From a checkpoint of a small mixture-of-experts model trained on Wikipedia.
Training: a variant of SOAP for the experts, 365M tokens, 8006 steps.
Below are experts of layer 3 (counted from 0) of a mixture-of-experts language model. Rows are named router (the router's row for the expert), gate (a neuron's input weights, with its number), up (a neuron's input weights, with its number), down (a neuron's output weights, with its number) and show model dimensions 0-55. Each number is 500 + 50 x the weight over its row's rms, rounded and kept within 0 to 999. Numbers have three digits each.
After each expert's rows: "gets" lists some tokens that make up at least twice as much of what it gets as of all text. This comes from a sample of Wikipedia text that the model never trained on. Tokens count by the router's weight.

# expert 0
router:469533482477448394470492553529518404530495520500478477593497465481487481541452593482587542531432490529461511486486549508551486524519427435489432510404453441442510567420
gate0:476485533409531555528443493472618497426379490375414477505482460474507585580595532536559565414510507469498541534539502498467506478538528497434471515511554578412498501595
up0:471492480426493531540565490534443581472500464589407408564504486488436540544483550481512433492451513514454450485579482400599369433560509554412479507512455514382449415489
down0:500609472442518475587459466579503485597488495455581458557554541514586563509543531495490587527523553503483428485446618458509440476515495446525499454523395457539499477517
gate1:602458478413582429440487515509584488504479493513501532470490509470490560486488526460539543494445542476434558563551518558446503452481470437443516458491571485549573490561
up1:523484530501563484490584554455573462541489482442471512513527489473535496495456516442508557507424515552403476530401494559449471466428480440485535515512553495517535420568
down1:495530514612512469523434497406549416557505447535479459511463523479459497552486546472537517607448517510500523486409576532465516481530555535511514546554452550498580521451
gate2:475516416504464434622528493482510539543475430432495500491450457543484449476481469567467496459473545518479481481609478449396502550558515492550479548483492593475592536525
up2:499522467516508436619461489499542552548544472478534559537461476522469466447489474535481495508546595535517542485537421504458481490500516571497577532564564558487545550454
down2:468516563564550541543482438429494545532448476547462538527470463433527486590527565563550548478434511577489560469405439516500474486347460571444480523591500514487448614378
gate3:527573552487430528564499521482429481420582533411535544539542547487531439514513553538530488504464517459471456543548503463531548482501555426523487519407635501490411415434
up3:576499499458532484569626503487437475436558485413479443592530613544475459522596568480471537432491489429509476546535537450560442486515533449478567502458544527495504502466
down3:473481480538454583450458471552453401551476514475469518400561492423493458505439499493467463559475480498534472497539631509485558494542503445543537533538545505499517434545
gate4:549532538490433556542468528581485408472423413484503491504528506469550424549415525422473437457486549528449587569444485587483504553563546551571490483486502433469535501447
up4:475515498523484522511485506574536440553456472481503511458485466530576453555469504420499428491484541518404562570459458413505535545632576534534504457464483434487568567459
down4:442409513604506500450488480501517484559624524444505573464475545539504508550503503548482494606417427492518576496504578467610521462524468552533562468520563502449553503522
gate5:514515520540543591494627428425466571515560563550476472458580509437499476421486484570512516580534541494537498506469488447480497398472452455545443573475475489439623514483
up5:521517437564540561535536478456496520488542517554447471421556453468452448537573511495478521568602468485542461511471470430440487439473425481600428551508518515465562561473
down5:471521433444557497573414470555457456452560607538436487457510479548395506507573531498475483447521598543475463524495481533507514549548452519490490394386508600508527562459
gate6:501525491471502446451473442512489511484456436488433487520498469525416538485499420556532501543496523517473477505548509505470499434485356464504457465565406505450489494537
up6:472508491469416356475488498463431521452411523391440499527491446512435470560495442509495595464550541551555541444493522496440572436526384490563465473482477458481503479554
down6:439467598551459456547584561481480560546541459540502472527459461471531453487465555506479552536542537433533578541548643510523441499493453580576541467427457561463472469483
gate7:453455496580495471447499498487539494461468493581463453525499495434502308475500449476518448586434581569529496569424468432489558543530470494485466471534415511468452449409
up7:415489447622517494457495486591512493518549534570498445532473477443565375422509409537540491559509547616555555623515459426534543522522489468468432479536466506489444438444
down7:563460600389454513602465447495468490447481415374497559467553454511505589542449463521376547423529462443506496461544627539481576386427573589488534489533518485452563507547
gate8:450413477546530453441540442519514599512443500569502527518510505543492522458477434482560517461497624604519430561534516481499522525387508521454549539433446573472460550438
up8:485495532573510429410536502577478481484492466545548549513559522518521570466502435518509527517439524544515450497535476454487522524422493514382483556478395513449472515448
down8:500504486578464514472518449520554519538570569398584462502525456523482505542504473545450409531492543447547491419492541508485482557489415536543520524463437487471479556471
gate9:427569540560461504471522463453385405531432487493468544477462438590507489402428548505485542412501514586459567501467493413431475510497443521468450399571442486520459486517
up9:561419522441409578509531417498493612543585512617567580455516585487463446471452507471483495598498630444430471508568449552473498522512476518527479547450502483404543482554
down9:433515495506550507552516553517509567475452513460565455529590479431440476526591433495479491405575485481501505549537274430523467371485470562521597493470463479511439438527
gets: " the", " |", "|", " |\n", ".\n\n", "\n"

# expert 11
router:529508454610482490519538427583393571476555563459472497454491460507466400473506527521513433536561524548395474417527537503501503475434501528571550457586472476498469554447
gate0:577462479509575493460459466547390476396494428554484458446603479500502492481461485577478446545566469435585447476430556509550500529398504507505564514493459441415514520466
up0:564423514550541461521423519423447468485417508481544392474495453497518487410428527536476465541542316478454503432441481457448464560540461503477607480472479585546410469576
down0:505547559611543568623548505447575403484499346522536514572528556545556497560496500548524555411427476436484400441495449591449624446475466539503496531481533564494469505473
gate1:436495480466539501442530444514451586502498495498457487511535549457578548542402497488476472404576628409501486532466553480503554533506521592516502516534629473481447436496
up1:482491449546468462428541501565537513521449506468423499480496517472512581514386535569479460420521545511455489506486614498455559500583484544501579578544654482453488503509
down1:490492429454504482515492449498521465355469553470531529513443542597495539427566480452437477509488523480456477519473491514517471478599499537587483518392491499473510494479
gate2:525569553473490607525492452481482443558500498536539532508465569454467521541480501502535496482473479581392460484509499507523470443528398513529501546486519533533616461529
up2:491504439527451581529496517560577512539505482641498461507533526435448456437484510515583457484511468485469490376481481459510521467534457484515530545468559528537518479527
down2:480482488538517510496488541455417492583531576399517364496504529505463480575579491492499476488547522472538561505491480429530570509461530483482509514528457556395612453522
gate3:441506502577584533451480483533524534484508513512462566446393424506496448408478458526451539562489440492424482485364473481519528459460541552519518476482471508509491524544
up3:382439524534436440537479429562504396511428525506437498513513461548623472475499503529458545472483495630506502498539516465399492517435429473454515500464450474448484558454
down3:569510465568502483563502559447503462499500522474507491599502492565545501497491472466572403533527577475583456554528391518567502537485506586474612528516534506497548480395
gate4:527509533530545450426589524489508435474524590489449504504411541433568532445548545513545491545444482534512592509541416476469474503456567535552432517571547485423539503461
up4:522476528484558484506525522475502360509435516432508511523517549529489505439486544472444384463434483489514527497456495520502495442492558502470469508601535478511483539517
down4:515401575508455591443442473462483523535626434497495560551480480461527473497616494595423571522581442516467426444542466479525514530563443539491459541547501410474470472537
gate5:524472415478441446368634529533445402473500513565503544474550548606545540518445525503438417551446516497551553470456406489587438428542532445459567465538481515478491514485
up5:512402447580488517435569525553428456408508525501451509530482430454537496507495482499536408570488495538510524511495431470595453416467497470454587416595480467478486530520
down5:530434431523545602521532472496497494438488466445506351480560566460582520533462540466556549490560512458462410516541646512572487560469491430471505509444541445520506517424
gate6:580554566524499582538443434439535453421590521427547453509527480472532460425461565431512489538476585531456464455515468428510577392478565472446433571521486447532486522440
up6:578579536520509601504514459456489526405519486421500471494491439452523438499487515454492567626502484515524544478493464464540461446482577485517469534544453495571502466417
down6:530463488489458487545492561480459535432528457616514522542456484478455421578490577405508553503499513433592507473579381521421441406426494499466442541492440524505550495458
gate7:465506499485478552561472568521515479462551429459476523541484357462585470495438601381497494455564470442406488499516470526479549520409464456462547524533468545509529506470
up7:531536494466523490549416466481531422426515425491448455443547495515486435446417627468449488457500485407489479563472431612518602479559595354432548498567521582563455540392
down7:507543415587463427458503520555484460410423573496512441523547501519503460534450537518497515416535465359408519446511557521479496487452477531418506473409509505493470513573
gate8:491493428508506504434454398620408505528509463541442491414519549518517452488407517458441478512532533481548455515505519576515407509462522505492485459521446530426404570446
up8:501524505438666470537430427536442497519567465513472514536517493640587478433520431471455497521438425542419597475524425498454525587477459368494528622594399471542485471474
down8:465527464490462490449520511546508528464453512517440491516479432458495480504401529570500406455480518421500430562437407562495466481523521513549465512594485419511433412544
gate9:593554482567543546503451618579428575513447495504436506594552407457419481508558514543507489542453512472488609453465518512489596549508582451452529525523492570526496584428
up9:620476501538453524401490617477543529479430592510487550456564454480417506465517518573527451519448608493448588462481455567470604525529509468517543495524479505551486537516
down9:492455487548504463585524451526513429532485465476511458429445482551515498516475520460519549462590383403474547553532510570565530426552553487510542493485519461458465495505
gets: ",", "ing", "ly", " was", "ed", "s"

# expert 13
router:574548539464433540509495423552563440536555526418527493500489478596472576517468550425425403536435517518517493472529490522546467496501465468459498506431520482504568502459
gate25:576507578431492556429558392542504448454466507474471461559470512523448624443451546613450448558429473502514507453553517523446525485493507514511520485527591436525496412523
up25:536510557459511586432492376503469456451477504483539438601498513521391658457441525598430478544472499511546494461502505525463586465527520496477534485502587422469554393543
down25:497486468504510463479478460494546443534441447513536440580466513504543592595459514464506506439523539482512419394596469504523519574504478506472387475470479526539423475520
gate26:424512512586533637560450552563486626452518504428474496504442412440480462485490494508541502475594489462465537535422590529485439578552435560443488501553523515439454508410
up26:508566506506462574458484440553504470421523564443418478500542418454418497474529564440405521452561597469441533472437418531499496503485654468492480456578560533415477466547
down26:524531499500552548515408401572540477435523505420545506513467442522534434578503572469490558462497451511445493445606524529517535519459474495568535481536541554433497437498
gate27:567497509496466530372438523456480485417526522573505519460504480514448429512424471561399520528466540507596422472514474479466517451529441457491452505437583492468461480452
up27:566449527536467515415421506389517468522542498431466553516490434483493435451479536475470428484404492488527444438496540485500534503503447479480495496475503510469416466511
down27:498537514377451470419522529479506475532477575498477531514474554525616643540519555543507501527528551535492464458482458555517462556501369462492488505508447511456481553481
gate28:465489589451423421552481529520460510519440370519429479486522443522465498489450558466466498526482452512488470493509464477552484451505501486513358553450608391488405449487
up28:450509540476457386551494502505464516522447432542430410496489456498439468504499482471442467504567490535504478464592441579591460430495422449536397504465595428528445475481
down28:476412445474526462445508448434498535482577572453515496469582513494508455518470487475436455505500470559475575414535670495515542516538585552440492558498514525504569578442
gate29:429430428437520541447505477529500464501502547551470526466509528402372531509475523602522469506427401546485572433481501496437444530489537534475528471493507547496517458509
up29:621569470484521509521524472581431463503455578540448510477464442410476487476396516474535503429406410550435534540464538535479499533441485440465460516448485509499450500485
down29:567489508535523483455526522455498552508501566473527427495504484465428572522428444410469603466431495579482515435570530539558521529454474563530433428455402486514484468453
gate30:361475520521483479542513514594530441536469444562550466469436516489447549457490510530409417547480468501490499517503477485397532518530486468432503301422435517465521506461
up30:572424544557452439573531411462467402459494533499504539456447459481517608488502454518410423534465498408535501584528425493532523444424549525436578475482463515424557507413
down30:531411426495527547443538456534500462452559612506475507593485411422531557527579483523490452499460530522546556559479508564518486514473489495634503499469563477506441473507
gate31:522441453443455571534556605466411441565509482420491587446444501518608540492502451555501466554478462490456535448514532483408549466518504450455543566538484537591501545469
up31:444441404454517474526498544416386459526489509429430587470506513508571525500508424529531487540490516551481536445530601523420468424503546463491500530518472556579449524401
down31:526560497448427451499523472476515430444485557500556610511424474543428514566497458526465518548492498500599437503584641505580498496481463461484426556515575474484594564470
gate32:476477544435461435513566620493622539516459582436525561460536474590542501553521519505546443536537455518569450458538525474559504442429531570432566426484542451498486374609
up32:496534557486431386554540610488605527453489583465528534527535508573494531489480484460539502575522479556531447439549507450529506522462539494451572482521490499534428368531
down32:514540590493461501504505532463480444564558553462546534457475605541445490550407444509468446481471538468473482458453534535422496555475531483536506482530444474502533613470
gate33:476510481577481599447570524573462503553535500535438517595554472551458528591452383492486473483542570483530483471495542483586568666401480536410548460489572512512569433475
up33:553595523534483567381565517531360484592562556599490490580567455502422543577460405494537516521537536587495519511473568497631563530475447631393523523451513492464531462437
down33:476471455489513480482547397520518525493613459499445511646454498557432384501533486562497468507532414468497547561542426520442467505494472472432497575564515531484514478580
gate34:466503465562454537503462479515524364529668484537456576447416501530497411512507481493452487499499526440378507533444485463568572479517488425461545447470473470548568446536
up34:500452546582440515579423471491423497543612519571475582447429501578526458523521503505473514529464516479387545491453507520487526490552483481441477471485475474502544482502
down34:512420483524546443541484477489632588494548441550482454507393488480460485451632531501363536509505440417456579493574432485601557513529543523527568401484469467471557504492
gets: " in", ")", " |", ":", "\"", " In"

# expert 14
router:513405471479472613457511559516521498550503474538494575421517567550453506455419433560540501537427446563544458527440516496419476463430482515550472565508513515492478491493
gate39:536467540473475463470493500520504474567544453454562402450498580592561509545454509556566509399477554637415524515443459591462472476484429600575569512480525414477551476501
up39:540489539536541452425494518458486434580554481504600449483512601602515464463441496613564500446537532659412548450415438573406523477389417511584564487558525414509546531534
down39:507619553502477385475467518458435561454625493419542472609502412491506549489503473453503504511544522493403519509491475470424539528513495498482458480491470587555489461490
gate40:390532437463503486528487492615361524521522521490511476488447588497477455474461526613547425522574497512536493510526521419426479501568497580537486536508475496513480522551
up40:410490471525525507437475493577344414491460502509455488459448551462550472463496538545473430522539503517507523534542534532397354503564447480528540515498518519457532498405
down40:471537461591521514511556588541517516533473611482473511535539538567584501535491559624478557460460495446474530545452622498468523508532482570531525459490424469479515569551
gate41:556483441457519453557471579499499398571487528464454526506448465539500451504477568483543505590376485422626484551469478414480479396555546562473437482517546577545453545530
up41:514512414544490442577421556504515434508512586445432448511463450537429548511480493460545478595423475435546534502457548427515528431591547568548419433493593520536478517562
down41:491562579370527528493471520512497496492467490543564458400455507477563483528522554487439443337528462463542473508514485544388378522464454490531401473526375527481505489462
gate42:487488461583568569481442477477475437536487567510449428480495538436481439517396478544543474412503522479503475514542479493407509498458557488483484550531417472459524417480
up42:461506527542617454379470473470490430497537518492442450472589471476475546473435478524477502478503501535533445487580492547492466500522515555479502477538471555497490499575
down42:501501466533593549548485455538543481493565524525530439457517415566603482436544561554592473491537523504511545574496460527544420400479541528544512430492441583493498536526
gate43:544559482530427485475532450423569523433457523524580593554533518477579484495488431627545483510558518489549513512464515451472532453484538547513525520382450501534550409553
up43:506575492518447538529533399466572563501422517500538625559532535496524473456534424617520484563523500550507550475431506406513559489534549560542495514404447519533528412502
down43:489485450510469423490531466444542498509548533572545481517425490413466594574510512508418424558424506577456508557596426507478475565470426465460623515535468533515481466587
gate44:512500471566499539389545448512557610479518512545463510385468443522503450525472402398504522490466651525433471501500506478534465482540452485493526565511493424442529452553
up44:523505500495536550385494430575542564517450390500401500384540525516553456534494453399462487491418581520406456513405520386491439446557486512469507530494492484465446512545
down44:488469575528569505521499525426467555511508446501394562519499584555487501487421418521461484540438448561487493506473546506616483581499533404411454484437447536474408389506
gate45:530553464552507528467511494508542514590564496559558515535532494503537554512532534407566467505474473552536592557449522519521506512502528539486456409483474523518499559509
up45:485475487514493499479475473508494530581446439588496555517509459410532449467474526379532426495511497548473640550497497505508560478520485504482422559433505592509457539491
down45:384484490535579440527503548491465445537587498500530421509477494449475627512420462468507507444525504452477497397581531484531417475392497513478395509449448465505599496501
gate46:493459423483471479482440436569556437468458519474497433472513458570447558532471489473524562503551470587494518405443437423464480512457615438459576591500486512639479466498
up46:525518493447460559479417458493502529505548529433499486500531442502557450506490485483496542568504436652540448458501456467492480440427581430500539581549507538572483449554
down46:496466478517531472491466498522602591497464526582552553443439483495541407400542486535401541450472530561527431483586507462594494564494563547509533567503600557538484491511
gate47:470510465517393601519476538568434462465512370623459496533527517534452494470504393475557542467488490535643477434456564476497486574452533548589426567539511498487511495505
up47:523487527466436530528479496549507456520444418602495532460543464505475533449543399516574494476580426578570475403380575394555506522480498547547504584566436528556495434441
down47:452440484463518455469596517508531528422476579369522411468574526514499521556419487519545485541392515547464500437558566555448581444486518456454511413524522493493555550541
gate48:564427542549486510502469610561511488548507622511465557489540511477531485533466473470593476510466523491521522426338504422519505398506508550553528424493431515485502544503
up48:508437557521476472411432558543584475562514601525488511487522553468537519515483480460522496517441514515521469479438482390503471428519526522537492408478486448519486509459
down48:598512597427464545479449465436496489470587434432459536442523497476560545505554478517558551477462462460459571544555559520601559528535427536556457463539517407519489470497
gets: "1", " C", " |\n", "i", "th", "m"

# expert 8
router:478531381477415588467520463580527463516529528462573559561495463492559531475502637480424441538535503413543516422500564501515422506564517494491580524457420491447509528500
gate25:467479538384567526508421552525504473397481477468548508448476526498452410483458513534413533471556552570465514522494478396491509547509526565521431511499510499480639466464
up25:538504606412611504476423536496505513437485483519523537446539519454527416504528509543496548476525553519520472529482527419536450532465616516475449489457494496464607477444
down25:491543381465472563492516535537527543526509552534648510490488582578464578486475556554585575443490463577498459440619404471484438547528589476512459518584371499544530455539
gate26:478470432576551496569546508567400421576514484576513578515505432449473508475524560454483482631485530457496473528462429497511496484478512568616520585614569499490535504559
up26:466466462525516455508598467547449448530552551539535577395489462409422493462531567440541448608498513490535482521583448562460530507472507525547500483542458519493528464648
down26:550523527523519582449546593463490496496489468417587501463567619493495599450477545539474435432457547550450534536495575538493494533550480442466557522490443573535537441536
gate27:567558448424487506475385505490391437523611495501402471538488515446378456531469438517543486589505468522514523556552483419416473512563503443449459435528492515429538475480
up27:558567443457563551491389424512382448464541515425470482492441426519369419438414465504483495604539448544537558577486460439522529492586495419472423504435431498446508457527
down27:476469502417583494500500508508611396527451508484575509483494498468584573575524521495496500423517482457548525485407719551506525543441438563427460426522463514454622526465
gate28:453553483492508423544506438460403530442460412418522570553533521518565490598464583462503481521576529547470552498605476523458448463554516483576565538591521488519485500488
up28:471504440472410512494483483521580564539545553489453435459486554509485594487569503475492468504402429394533355544464554473513541392499524419474520409544435471534554475578
down28:511492566495442418493427504503457475528551481453463436459435537481537606484517442449459560508513471556420480480524378491507551432485414499505495582438525505392543528483
gate29:458453550439555505548557578419464571504480507486547574475433397391510580442386460428472527560589483504553465549580594453527532474424537470537382393527468456470472407565
up29:475496392436532502601489474457505442443527453471554503462477524470484501462427438447479512557529503494541447519472545549409538448501485508564523484578471488491518415468
down29:492449427546483504493508516506631438619530599579502534569517516511546416542456476516539567518490468485404423501452513489475549501474532558576547480415444449527462409434
gate30:491534476591484538447527487551495559541359458514464365592543510470514532494549390464489566467565517494520495493452489562461452499517440560436593477542499529386582470484
up30:437465436493524495450538484635494569548474529480462475527570467562490476531500406473513545413568523480611511453512448468482569518503469541464610518500538493397469547542
down30:502506498548520587513556554513491520515519544522439553482451483430455447548523504465440496454527499466469376376540572579454471604458478452491450442549521496541459505420
gate31:515528473496507543424577438560493537568522494511482446500533503488533570423414493497529575472539525437481514414473507466537539515447476507414504468407538537457599519485
up31:535528499520542565443519454541475514578508511520480495500565483494506502488450431459471547511549562439469492483429492471545413527425491515406525523401485563441579454456
down31:526409535500394518524481345463428484517437568491539520443458542596520487570516512511437446513412540524482400509561407548469565555513409482467510551525461532539491497436
gate32:455483534504572494493539533454566529572425516495495458508559426449462538536435515400485619424559509486545437425440534421531504551537545527499472472515600548562486512548
up32:468543575493461477539476525538519555655414474558478492563521441433517503454472513440493507460494594515594445440434479456568442486468511565471528468486575489533499527603
down32:491445502532391557543487472485421527595571485493485502470534536487562474466500475544523460472459503464466439467488503591562418578433450574531530526487526513406511458450
gate33:399468512549444503592506532545508564509525538519507520467488516609484510456485503523507524558461431536522464623446439454529543556531406464518547548522461497428476482471
up33:531495430511516535599531476489528525510455546563454489491411435556513459461534499539492541465482486515544400563389463550521496575465530572516533388467518524482453474523
down33:505515528450408485433532560441589495463518313525474478503445517480524511514555460552490483461554548436506530449492667471540525445462518454516490540471468534444546548494
gate34:522560449506567392612524542517431518506553488445577503421630483488470510397510501355496453452546502521476566481528506485458488412583554554586514481505536482509457550404
up34:542521467473585496540457511476436424374516474417540580502490529575510504350473538512472532465530560579494586509569513535448496428531538538498480525463535499468459507406
down34:498467474504447482597483521480502507572436570507532514427498461468504504462505563503571493598443469528512492491439439465493448546538585494525418459437544533559487422494
gets: " of", "0", "9", " in", " to", "8"

# expert 15
router:491504531478459559523446559551449537497498502403528510467471538471460449534459572524514505439527592463450570488506536427525542518416449495512514511521537555441582457507
gate39:572511410521507497623449595500499491478394508549483432470429420515480549457473520474513580498510537519501475415537468596533498487487465451556573421516584547451455497537
up39:508488426566465590612448517444575510518497564514523423526558529449466444527515468483573520492552475520494428459515473543485527460449513513551484490524459523524505472439
down39:436543473464536450620531405517500364530523377483606501492486531557567509509490561477478502411549437518522438486490471491519480505431442500455562513571449519416552532531
gate40:536537520478533537512453530498588564533531522602540463511516484497523501487504419535455447573475437454468524534461440465453439490446554458571486477418487444510528444478
up40:571495610473460552483527482454558577528517493642503430594569510502524501500507495521501450530437505441562520509558482437525465409491544545524475502505455532520522502430
down40:421534560542529515507580483448467498529591552575423469467472517534444485500367383492516456436443500469488466411471478525405520515445393651386448492495508431492503455462
gate41:574391568495566476503588429592449537521557498494586512502522461454513463550512456499475607459544539569540500435581460595496492503483400485492529563542516395489531475526
up41:546403528457525543557543460540426568482438512464625626506386467516509477524495492495479501439463479404595528373583505587547527465463456540563485612450526562464569475544
down41:486466479541468530518438549463563539353464505486426488473452446487513512443465519490487530476502466390538452441492469507486437388543593599436458504577473505503551488472
gate42:509554571495512496521535515571404540551538433408450520521436495525490537503463446435535501460505544546575539528440518552572478498462485473507531550579503506467546459615
up42:541459540427552571406567480526527518551475572471440517515427544575510479456461521512574581467540520517451537507443459473432530544480533547475449508490529479490537573497
down42:392496415507484476520483508429521486363553474484580385531561484532507554568503567470531467485445426504450565506474520490512492492508552594497505421429491479502443604489
gate43:622498472535604504502589535530565473452549518425471625495542465561548533463492407574579514446469538437463464463447533535413513576606481495479520411565452509549501395518
up43:574454529508511471520535479483512511436532550491530549454514504513490460437507523578544504511505511463506491509435532607450514456553456515453502455517476583573473419510
down43:500609458519537602533427479507441397542527462596455546504475519539378461580506416492437434541493441541512531482545445542467502466533472440565516480573482515509481485561
gate44:521503434463480458484495555491448526530531571595502549513529515475456454510474618505598551438561492444584511542458409442527576456480450546538534555447478486463577523421
up44:455556481496520497459496562483434489462530526521506550545502441479452428452420606492575508410662510463573573482500487487549510505455464466556534588424530471484554496436
down44:467453525521452490496476542530520591454479483577554479473519501603500570505504489550491582450467587428482435524565588493368455586529567466506599556497467524462448571490
gate45:536464473558396412554438560575522479571538538514481462487542529452509540512531610475566450608530517535502539466458436476539568553375590419430521475546496521458574487476
up45:529459453536340456528474550564543474539566530500531437482516496428487565532451507440531505477483512503499581490501528458546630601406590356481494445544527488428580468464
down45:591439543513468501457451417512483474399470497578492514515420587510498532448485484561519577523570516446523485577504514486495516499494636497453446438527498493518571508493
gate46:543427584499541555439486478450451473482470594537491518385602464482601471496516432423574457510456514493548440461485509512492534482537576569456525505512443477515417553493
up46:531456541510482501480467449388547545427424477527503435467547523471538506469458474359505388492557385589546492568347487483539494489525505519408579530458511443529480499493
down46:517522491448531480513483473481499405555540530523531610455502508451500519463490461491435579544467457483508455538570506517532500519481437474575423573448479501517473495451
gate47:507426503433508524550475534526558548559435478474486509529556488550549515525423584511470479508484514475440569512505522560473558532405505489530465479542491547577482390545
up47:492508563395492542545449512541525510548505447453461515492536529475564462588409466541445463580466517485483477462521509494459557576517612556571528513494459498505528474489
down47:535422502456594456533517467478432389484456599483539442492448515475469545518528471473412479512434401538527450455571479562550505424460362498533569461533597471489464543609
gate48:478494455468487498493495500485525482435438468554500527516522523603377530552501612413464523442456487475508545581515483493485534489431465531492596579542584543497430501502
up48:522532482501397491474516533506545489523411461505480471541594567554414541562544546418448498378506469528525466533495514470539477474403517536470578549545573533462470413570
down48:607444498453521473507572492548552517551523498435480585535483579520463454545485439517570582527519464516539410545576445509475497480648484494578506547458502519485465492557
gets: "ed", "s", "ing", " the", "al", "er"

# expert 7
router:601513469466489508572544450426526479534577508577491488538511482662497497461529522487485503574530468532552414494501490546506500501581476463413430508478407559539475477499
gate39:475517510467491431487404546539407567552432438454495523451544558513502520513488507522460518440565472524498533406557584484471467443575590487529586532423534495560473493463
up39:505553512481479456508473554433484526540494393539460529395548495557553571395464495446451511459574430580542492419449564433529431444519534507514455521423540480596427508527
down39:490532477436486423578481552450540491586504434493496538497563592476514510490447428479390450477567497508567522530516544563513493527587532454422448523543498450512559542504
gate40:451368482518434493506530569513503456430557462543479537505438527505478510489494532455422489492508498423517545404474441534507538448499560570499457500571522437530552451492
up40:552388448456578570513462481472420467475551401490425447573494521535524507524467443470448474539557402469548507436472476511450518503488491513552442524454583556432504481452
down40:487464483438512518499518538469473499463492557432502535529448444495524466474529574379490413482466485431496455574466449412561475496504528538540420534470586516628463402572
gate41:441419512479403490583469511503491496485462485566513462551594469451554436474498500566528415466489416460490461567512534544518547436581535439393379537525542489447512462449
up41:435411550557503517578468490463450460517452460632505529546598518510524359467513461524501417574469420468530456559537502541513462381644560477468441480470479560510578455472
down41:553596519406590497497550419450370494469507474486501584440512559576439565457426488495550469491513553481422517441407630548477516479509479436531470430592520510516525547530
gate42:433431444504444635440381517546432492442499539486587464535539523479420448520475595459510492570535494470411516494520545517499546507508464421541483494497416472440480509469
up42:482494407538514619401434581536455449394429558492522483561556496520458449503441548464535498575516521513438546530533482556519493469487518426479487445515464516503425453396
down42:577546452499506495605582469578603481548411474410475430498513565544592552474455497492579535494452477492513548584440437591470484506485444532439450439457582453559514641401
gate43:593541564484523472495544443547523502422521491454400452507511513537522415423400509507506520521531526499438483496445420458472495498542475426455492467544491491458469447457
up43:550592539547480448506549518554534496425506511533440490528511487494535413514491538516481546480561544483434519442370440499494520510534519494452496494522501514447556437473
down43:418481495360488490567456421519608505556568539498486534520535535509454475468551511457493427363491520514576591444527538446439530441600492525547467481540518405460547479396
gate44:572464619467528434449554515445453396517494508500506407468426407602463520415530566520478463610433495508409482495484499479502548552521559529451447515572485570489388456505
up44:545502525404433453540481527540428565452454541481438523497525445511489522429528489546465441447603443580410524524490472489530510636436497452460523572459533416547465480528
down44:600492532557525531521458424537557414400501498513442494463589436516449542444498528424470434390459472394568568463519589538490550492617574478588410417492447548458510577449
gate45:518444473548540436452491533420505485519490489567416498538469526538498421485516532551466462538501464517530495489444442522492540432507459440483506552513583546540559391518
up45:543453557476564526499576461450544475485529480566476547516488520563536496488529548569500452564584464574558481500479471445450495439542456450487545598581536560522507369549
down45:424539545571483542574499490485612508537559497524505505545449433578545386554485483546508498476495490505517485539535481436393473517494502589464631470483529510549557489436
gate46:470480488459462550424506512463412550497457519561529439431516483508486497438541574427521542523508465582524608535487425520418548458431526454470517494561536550459531474612
up46:466504505443456543425528570457423553492445544547486328462479478521568460483516530486566504561490409586518611517522423550450498489444546513464538462563539518473493465553
down46:591479502460520517588418610579531472521427495424503516507474479497427438542464533512520542558552559553569487518468477502550489411487443444454476518550508561467506368484
gate47:525501550501575477482604565468505427492505467585423483519471482526484483594483448594450614537530585562460500446588456535471506496485485495513469569509497484459441468453
up47:543441566485565490507574543444562469458453466525430495514480568490521418598467478529454529504553558500468491468583426562451490453565402501468459541551531450520493471512
down47:477557430411425557499570402481503551469558438573494484554569432542518447514477555461603566522450426391475543498536521470483459515511594501550454539409515520580530447468
gate48:567457476497447501565556537493587512471542594527512450543567452527490507536481511542524533500593503548546589660461475550423530498528459543539504555465433491539523575440
up48:518474542494466542481517506422525524433534598495483457477582571507526514540525504472539508536502474540494486595525432542462595512548384511502506592509499446585532578425
down48:482483505519549540531474466554502465468482500523444562502474449466454430472514456428482512526576497554538395532512701522569555513464396473483558491556560526482523472496
gets: ",", " ", "n", "i", " and", "u"